Experts of a small language model.
Size: 20 layers, width 224, vocabulary 8192.
Experts: 32 experts in each of 20 layers, a softmax router.
Training: a variant of SOAP for the experts, 2887 steps.
Below are experts of layer 3 (counted from 0) of a mixture-of-experts language model. Rows are named router (the router's row for the expert), down (a neuron's output weights, with its number) and show model dimensions 0-223. Each number is 128 + 32 x the weight over its row's rms, rounded and kept within 0 to 255. Numbers have three digits each.
Before each expert's rows: "comes before" lists some tokens at least twice as common just after its tokens as in all text. This comes from a sample of Wikipedia text that the model never trained on. Tokens count by the router's weight.

# expert 24
comes before: "-", "|", "=", "The", "In", "On"
router:163176081180126188077156168109106140132141114164097134141095106109139108106127141138106144147135157123159181195149174115129163181133123118137142112114147189151115164156083151094177118186165048158095127144186128151170178114119098180162173091127145166174111101155074111134142114146068115151150034148168149125128158106137150090173140099114090107130074112083167131177160140158118108142064126150119105142154079099074080118138105120099158048115130119148165105087123135108123102084131143161182110069133149104184146140099144131160121103070129097092125183116119096100112146118179207088164125084075179107133119129147174150106134146110053141121114168128136138166121137069125139131194
down0:115132120097127190134102173127123146103135071153094156158083157150119106088078127154142101090118093101053158096153165129104133137135128140119058098105148100153147125100131117083093096173171127137147176115161137115131132090083146152106157128114189107143121173091085103091070128137216154085170136164140138154126065172133214133165106106128129130125165110077128088146180167149153126136183142147154157156144128096139142123194088132167180135081147145095113147084097034161119134151183112088121106143078085123137099086139162142166155176067111107125173126121117119122126132135171170126143132147142066148181229064141159105130087128178183124170119105182123134141118114103077150114115

# expert 15
comes before: "\n", "  ", " 0", " 1", "|", " 2"
router:127084084153069125157141162116067118098066133118145137150096104105194145101104133103149090122119088074158114083125150124123155098162164096100118093113110136138145196119103103138171093191083120115066096127134071163116109191107121099118105124100126151102161181155112164112101108157170165082146080100159130078151131108122132171113155126121145175103143063142109162110153161088050157170152190150110114151107091138177152133176167194133156132234148111113089114144100107144115168179162136105177074093151081075091092146074115089103147130153149081105124128114135120148144121094151187127069164131139176135162112144127129100117147169125135088134145177105213198153127134144108132126155
down0:144098219104086172102125129085135153116146126153118101152109172142084161131129087121093140145201126164174160157113134156149099173119157138079070140165176122120121139118112109070158117089134095105108116136093114131129112161167112143146096114145110078135112152111121199138138167148099104170109084141104095146135065173094170144119174120097155126136118137123084108132196093111189127134089109142119107102071152129092096121087170135178143152124122095108131180147081141158118128178128112164216121105085124147101087035120117130163076157156091047135062053142072162161141167095097133124112132142084116154129179168105145184112075168105151152103148142176149165165125123181134103113194

# expert 0
comes before: "-", "|", " •", "year", " List", " Genus"
router:091138150131104107091150100131131149122098118143137116173127182150130220081106134129082098099045116097135102143129162148156154113132151127141077101166126136108155150115102089120150081139162109066101150131127045065154116177065066157128200111074081124148135147150127133144132135102153118117154143119111170115186135086105090182163125122158133209162137128125091139134107126157151156148182118134132104174142119170180099182134103106131154147159191127166073144107076154113183071129114084109129125154091067080096122141152117079150140153148147130131137107133103166096123117131115134151099080157091150152122180158068090070168087156099171122070164104173134101120156032101129085143171
down0:107102166143126153101125159167142183169083178123132154163120090139096094102136077128077186133194100207089134083161155135144091141133097107129166094149080074108107044166133120142102111169050190143102067107137122174111146115168104134111092093137162039119123175150119154158096170099135105130113080098075136142142144131127168106086074134159134116111166173104110137047157127142123164161160157118157105137131129113068114124103192136107139154111108091083086088170143087121126095152148132110099072116102139060138131119108180145088120105106157087137097165116115107121108087085141157096142106152094100132100095107159183174138093133089079106133192136110098158133162165166079097111089

# expert 5
comes before: ",", ".", " and", " of", " in", " to"
router:142104129174137119202135099176078047155152128175113070120139109086122146141121105105107114115212164135072142155099159166086147141163144173096134124123160117115128172139138106086164100174112137107060128087145054160098127159123103110110089170191128103126119137146112187133117134051045108086111064207131138127154139179110114123128128096223115092099157124079118148135179137131122094152081142138104111149124164141094121117162131161139153157148164104117124163117139109175099148093139113075153076085144153112118144115170110113075145116091099115155133190121167196090165154122151125112137090196156183151102143136149112163112170083089111114200080173126120148113158121135156124142149
down0:117083135168192137128145114146093138112155100080116119154084169132164117140213131144137142145126183174142150192137076138120175079167133169109080129113212088123227095140129091136114117188153161137177119154217106072141166074131053128214056119147139105131072101140122139157135164151149092196177103095082141127139075134178135162105171142144112133106113149104059093130103176118145152169122068121142124131179127122134082081146119105138090085152125085129146153142101158096150141114106115087121140091116103147112096144164155154171134161133154162126152152093102084130117142086116127147163130178130134180114118116159119078097115088146155108148136149150110151113120148118155159054112

# expert 12
comes before: " |", ")", ",", ".", "–", "0"
router:182197122107145111121130100199162103164163138141165117177138120171112113076117150132126145141135087142150108128115143116129165100117108129071094108161142074147104119209150134099143110139128172091123139122182079084076136168088109158134083156103110184133150142128125090114114087098076152065189115191117049044137088086149111073083126125098196133122159146110107086102153067109114130117128121139133140153161163099124132182099117123148167104138183095112105158175074131104104111058123168119148084107160152191137110117165093192123123093110193070151135132178102097109085110126165158068084175136119165134114161129138119129184103134101065161136086157135103106112144104125133172131170
down0:170094156114063126168187091156157142139152092142142080148188156162081162105120154096127115142140119141109091140150121058144140085173155074114112147139126132137173119084141104122049172103209110142150125138129159162139188154170117093092114128174135149097159098105116137067179097091115138169029086171120085132075179154154096116139139122123118126127218177116130156144051083151135176093075128189151139147148142101163181133125170150141126146136103103154135153102162062149121125153163147168121197111110147153127115182146093144128130118183146148118122176056127132161141135115084108167123076165184122151125161143141087144070117106141097125079138167128135105190143139136123135099141

# expert 18
comes before: ":", "=", " Born", "\n\n", " classification", " information"
router:111103109157104096124153129149108156179157113106133107127130135173148113125149160173126128164130132156118110121088122121163166145169132193137126193111110099080142155133183134102150100123099099123148080179066117118138125096156105094042074112119136125121132073145126073127166123117110131079077116146118175098111167115092108141187118099134179168124111160158118168141145139102096098147108158101113069145127155106161142148097170150168094131139173160114043196117164132063162208177173104125113111129123118100099022096075169066128113179114138130139166172154104161104114102111135121136188113166089165094052129147108126122163117140141172128137093187188142107086176150073067096148138
down0:105157172153186166124153113117062126111138165081085102101102119140143171202110066110180078105114114102119147155168121026087076130112202133145091144093107137111117063096123078104110154122134119154132099126121158106156122164134061143088101146151087182107096149101109134138140113121144085168112204183183112155145093087156162150118139110136108128103143102116099144092095088168179141110132105117099053183111103215143113153117160119120130141154129102126078115119148149083140104138144134082133034138124110107136091151105181112106100153091131107143094074138184187111117155140099151139144109151112185093205079113114106150148156104131154130141101125074086136123078066114145103127133

# expert 28
comes before: "=", "\n", "\n\n", "  ", " 1", " 0"
router:173124157107110127134143079164103122167138143084099075180073134136091165121114096162138097109147063153106124186139131094122182081145164151108129122075154147156141185106114058110123101100116117133118078191189128124188119142114116099113111150139104107079085120126063178082088155123090123124104076153160125092120118087091157173157104077165145160130150113146116178172139112078164093123160113155120175194197111196170084137156123110147122171138135117075115147111135130107134108106103095090151076160144096142158124149114119064150156099123128054121171181176138126124097093178172166120135028148179120083172182130119165149080105191145108135136119148090127128125141100107107145138149
down0:104125147097138130136176157101129108053074075125135074123133139110118037185096144154115125151123068094115165122128178070068157102143061108112146148108137149118172126186063158127134159101130100113191087171046133119124138149153133153105150180053131152121112074112151156119175151184135095124172130120177112167130119169190123141156131214117127073132081098128123170146131167108183176110147129156123092117091114129146139090082082135122072111144109125113133122122107160094124064102086133188143123144123087117148102134089125087097123116116102116098120118113137134085126102173176081190103082116152090137129157101220160160131165076112171080104162108160119124107150100147135124149139

# expert 26
comes before: " a", " and", " the", " but", " which", " he"
router:092152114115130095169123087124179096125196154130148106068157148106108148035083087163089095086169147156107130114082144114112087108141118120134154123086163080108106125177062149121136145149115127129064187141179118139129145134071054164157084097180158156150084162122185117128124131146097103102143157176162159105123119121112149154093114158039114115124102208119145120112122061126099084169109114162116126125088141094061122070117130157155141118150136109147173133142090102135165123089141168150128158063081179164139099119138125137145156136091115104110114119160136163171197151128125138090105153143165126141118108176105072145174161093122099089160208155127092110116191079091088142166095
down0:208134138141076141124131053080121147149137151133137125105145139114138130169162118146116173054123097098078156117147131127129076170130111114119136172134107109160130107107128114169143160078149114151130121120058129099086101117086131137077163100159174103154181102168148119116181177195121162172121152151079117134070130146240157177120103138099114155118162133172076085142136144144113123081112152101115151039160158114117100137151118098160108118075145120042065177059189160111124125144133144132093142121130129064141174074163122128108183103138144100126145144069131114107084200147132140156181085114123154131178141128108142120131182123140139097124133148082080158186102160112157087145123

# expert 22
comes before: " the", " a", " his", " an", " their", " its"
router:160156085099099113183080129100101058121122183197182137121101127132129138127135129153042083130171081135128050140109129117117124079175131077091095099137139108144133151137169170184155133145124100101146162110136047170100092124172100149121080171118146095139167140158174110116097130114121163128123109113103182215178107148082137113133142127134140173106084116126125186182150151109116122130095082146116142201094125124106103122161150149123157105139195100121162124102104168117122121097126138080131050070154101122116142090114072180142163102137127152128170116113111158128082165194128160096143153098099161148151193102158158150142044143143147159158112134131138125188055093166105104092143
down0:133101067128114152118146157180113149168195078134095161081147065113127142148160077162171161113099079108078129095128122074147121157091093104183176111191178161083106148140083103115090127160081149118133127180106080098137120164134134103130112152121098185068123134146082179165084092077183092183109121136115147125151185140139101139117132143120153125172119149152153138127114124177140137141133175080124171088102101148118127143150111128160079152106167136143105149126056092115089104153104153116081158079113090116172116146085143136085179150099118104140159130099092036133116095124105119139127159149128065083108136127120078172072160135158163114127094154070169105148217062149149079153122

# expert 9
comes before: "  ", "-", "\n", " as", " Year", " No"
router:095162160118133158155165149092112104066119155096124125107113134139101153135112148162075125121132098131141121104127184122096155116097145086088137164120149100080127131161157100201121118101127141135151121166206178067175108142073163099121078031168110074144084109124128175108176157136253133143182123180161085114211125117182085098098141133132106108147158101077202191124136161159147132163165158147152169178088116106134133107133105121119162095077055105128150126143114077194115102093132108114073115165110123111141191159099099185134123117193110108133112130089104143134142120123097145130132123101110135119095127140136156132172206133122148102109113127175073133112124124160100140096132
down0:100098143115124128114151117148071097073105121121103119151146176097133169136129106191141166132127156139128066062104112134072117141110065126146105146125123117131115145122049080100166087093155138130109119088161171141129156142107111145166144142118163132096183167185122186126111104151085163167110140160087074105138134199094098111124087076138185137102139164138155151096138118114132120183151116181144161159131115128149105162134118137150161144169121123107140192158086102099150109183115131155170110119160099131104108124105137070188086131075117069162121172107024152189152139124099144118104110149137107125080250078135107170137179113143076153090166164100101137189126178121082163114146

# expert 30
comes before: "\n\n", " The", " In", "\n", " He", " It"
router:136125127079218168145148130103131113135182161112169121114107135106166059132123137071131144118099118132105122074106162136073117178154147113103121126136094105107120158126166147141114124068127149118140128144121140187121139091132098163097143054170140180120111125124148166169188131184166128103163122186088093098122081195114137130091010106120084157152164103058076104140132165119173105127107140170143131069119182126080082147126078097192145052098150159149138126133144141078133042103101137086113155114156129128094058143187146158157152112126142162128116088097113154142103148181152119114185123124177147150125121097117119172184134115101121101160060130151142157128102110097140147118085
down0:158132140098134084132151086125144176183192174159100135149143071126144104088152134120161091050131149080096084111098121120102119134148137092135131120163099111120135088139132160128084157177119105135117122151104118162134122153083077126146147068056192151070104110153135149140125111113103134106117125132092103088143152156154115167114120177120124083072132132161085136109124073079109079117101134100164145078108147065178140080144154188100122081153184058131090191130113175114074144115046124101150101117112193069157133052156143064144132166133179116074142091130107131136091097121097161131145154161157138140102113096058036114136193091160147119127144136142139127153153169105141105146135

# expert 27
comes before: ":", "\n", "  ", " 0", " 1", " 2"
router:105082194151139109127186177152065159125149112133101132180162132120143072147166111113101152162108155112078064144079145135122155131134091134112111117119135187059109124137076113131133088166066178139094162138129182073161147112151105092137118154126111175127113153135136053131119100108113118145105090158155133072139125100163077140124170080133154177120091139177142184104122131078097153081095146106161154131140205119134124063111165150101131084137164132093137166104122120068243139138110097106100142123126139064167120095150174094121094122103145106123138123089141135138098099089167081075108115197165164116079111134097090126184120149165140128123154136054087180086174083141134143122121
down0:147106135116102146115123147133095149125107122132129127082138080141114127149100150112204125128093114044114136156146102105032184108170155097090057126100128149104152145097067122158103118158172171094143141073163128125142151132159161106122121141188132165175097129123126150173092137202141125172137132160104100123130102152135181137136174136170164158116173118161074095153164088112134161218101142121134155099166097113123100134065145224100124121131125091144054194067117112127139160110137162087183127170149133117099172180136164085178128143110154083137136130136062123176124146149134188109090146142124080076119109104161144156148141143131128193084155075155169138120142150181091139168100

# expert 23
comes before: "\n\n", " The", " In", " He", " It", " She"
router:104101114169099106114061147133194119153113129213088159106130106134097095066127099087121061060142187121085117095144138137094131195124157126181176119172142082088071178133114193093147118146103159181096114104170109138126102150136104139066150067101160093182111165070142136123128137130173086097113158128162065116157174095180112091162093120104104160175094132112150072192145109097113154171096144101172122165125141134140064167132129134128097143144116142156125160103118129138147111113089140135121166103141139124118164107160149144090177142149195164110112130045144151139125130102126105085137165105089157141137066170127094071117107114082202098118119126157111091108163155128082120089099
down0:084066131086118111141138147071134178156091113123157131156105178156185093085123112189090153132125164141044130141080089109102128144175136092114135086086114149109175131057099089117097174107172097158096188123128116177141187134144158112127129117135140160117101141156148125022145121182101121143109154164093179109104147182107156122153170126148082104205104105149116108120136161121138141095175187119152107107108124163147145138119172157085124168136128120117196054126140150139122155091126113133142089148147142091103141106089219111138096120118123043117117071154121122089072098166109115171134164150173087070102118087078102114092098096150095107079100101141110104126117158118101155091106

# expert 3
comes before: "ed", "ing", "s", "er", "ers", " of"
router:151110133122089108111168155187180119167165145172193142144130147127085106165101155129123166085206093144153181171150127059120120135168112124106118090119131084089138101146110079086143159106120114090079164116154097124111145159144158130204115133087143165187131161110095166080093132137126155142159150128122124141133157127087134178130141097217097100105203152156134170093144112168172110108107139159180164124131128176155126122114115134105141144115145146131155157131133102226128032192160124129189151118076090108108127086185126106124085116111125070076148093149087151148087162140101151148207130162156141125175094086170155135106122122104110135178085090138101162187163101108101155143133
down0:109108065097099112143167173139117130152163145106169096136130169121095171106122150182143150137115104126106086156111163108085136130176198088160057104171144176084146124117106130096104144061144093117184162120112090124157135185080109117152147104093105157116081076104117158063150152119141115145120126106060065123165181163142077114083133079150093150127190150160109160076122100150168044131142176091156124114187127148105133123125095142159149088152129166090060138153104084098087040128131113136125164120121097051110134109092078133151127131148145119187128097190157164121154089135126087145120153103107071117118101192108186144084150134086157134092138110146096145116140102179150154113104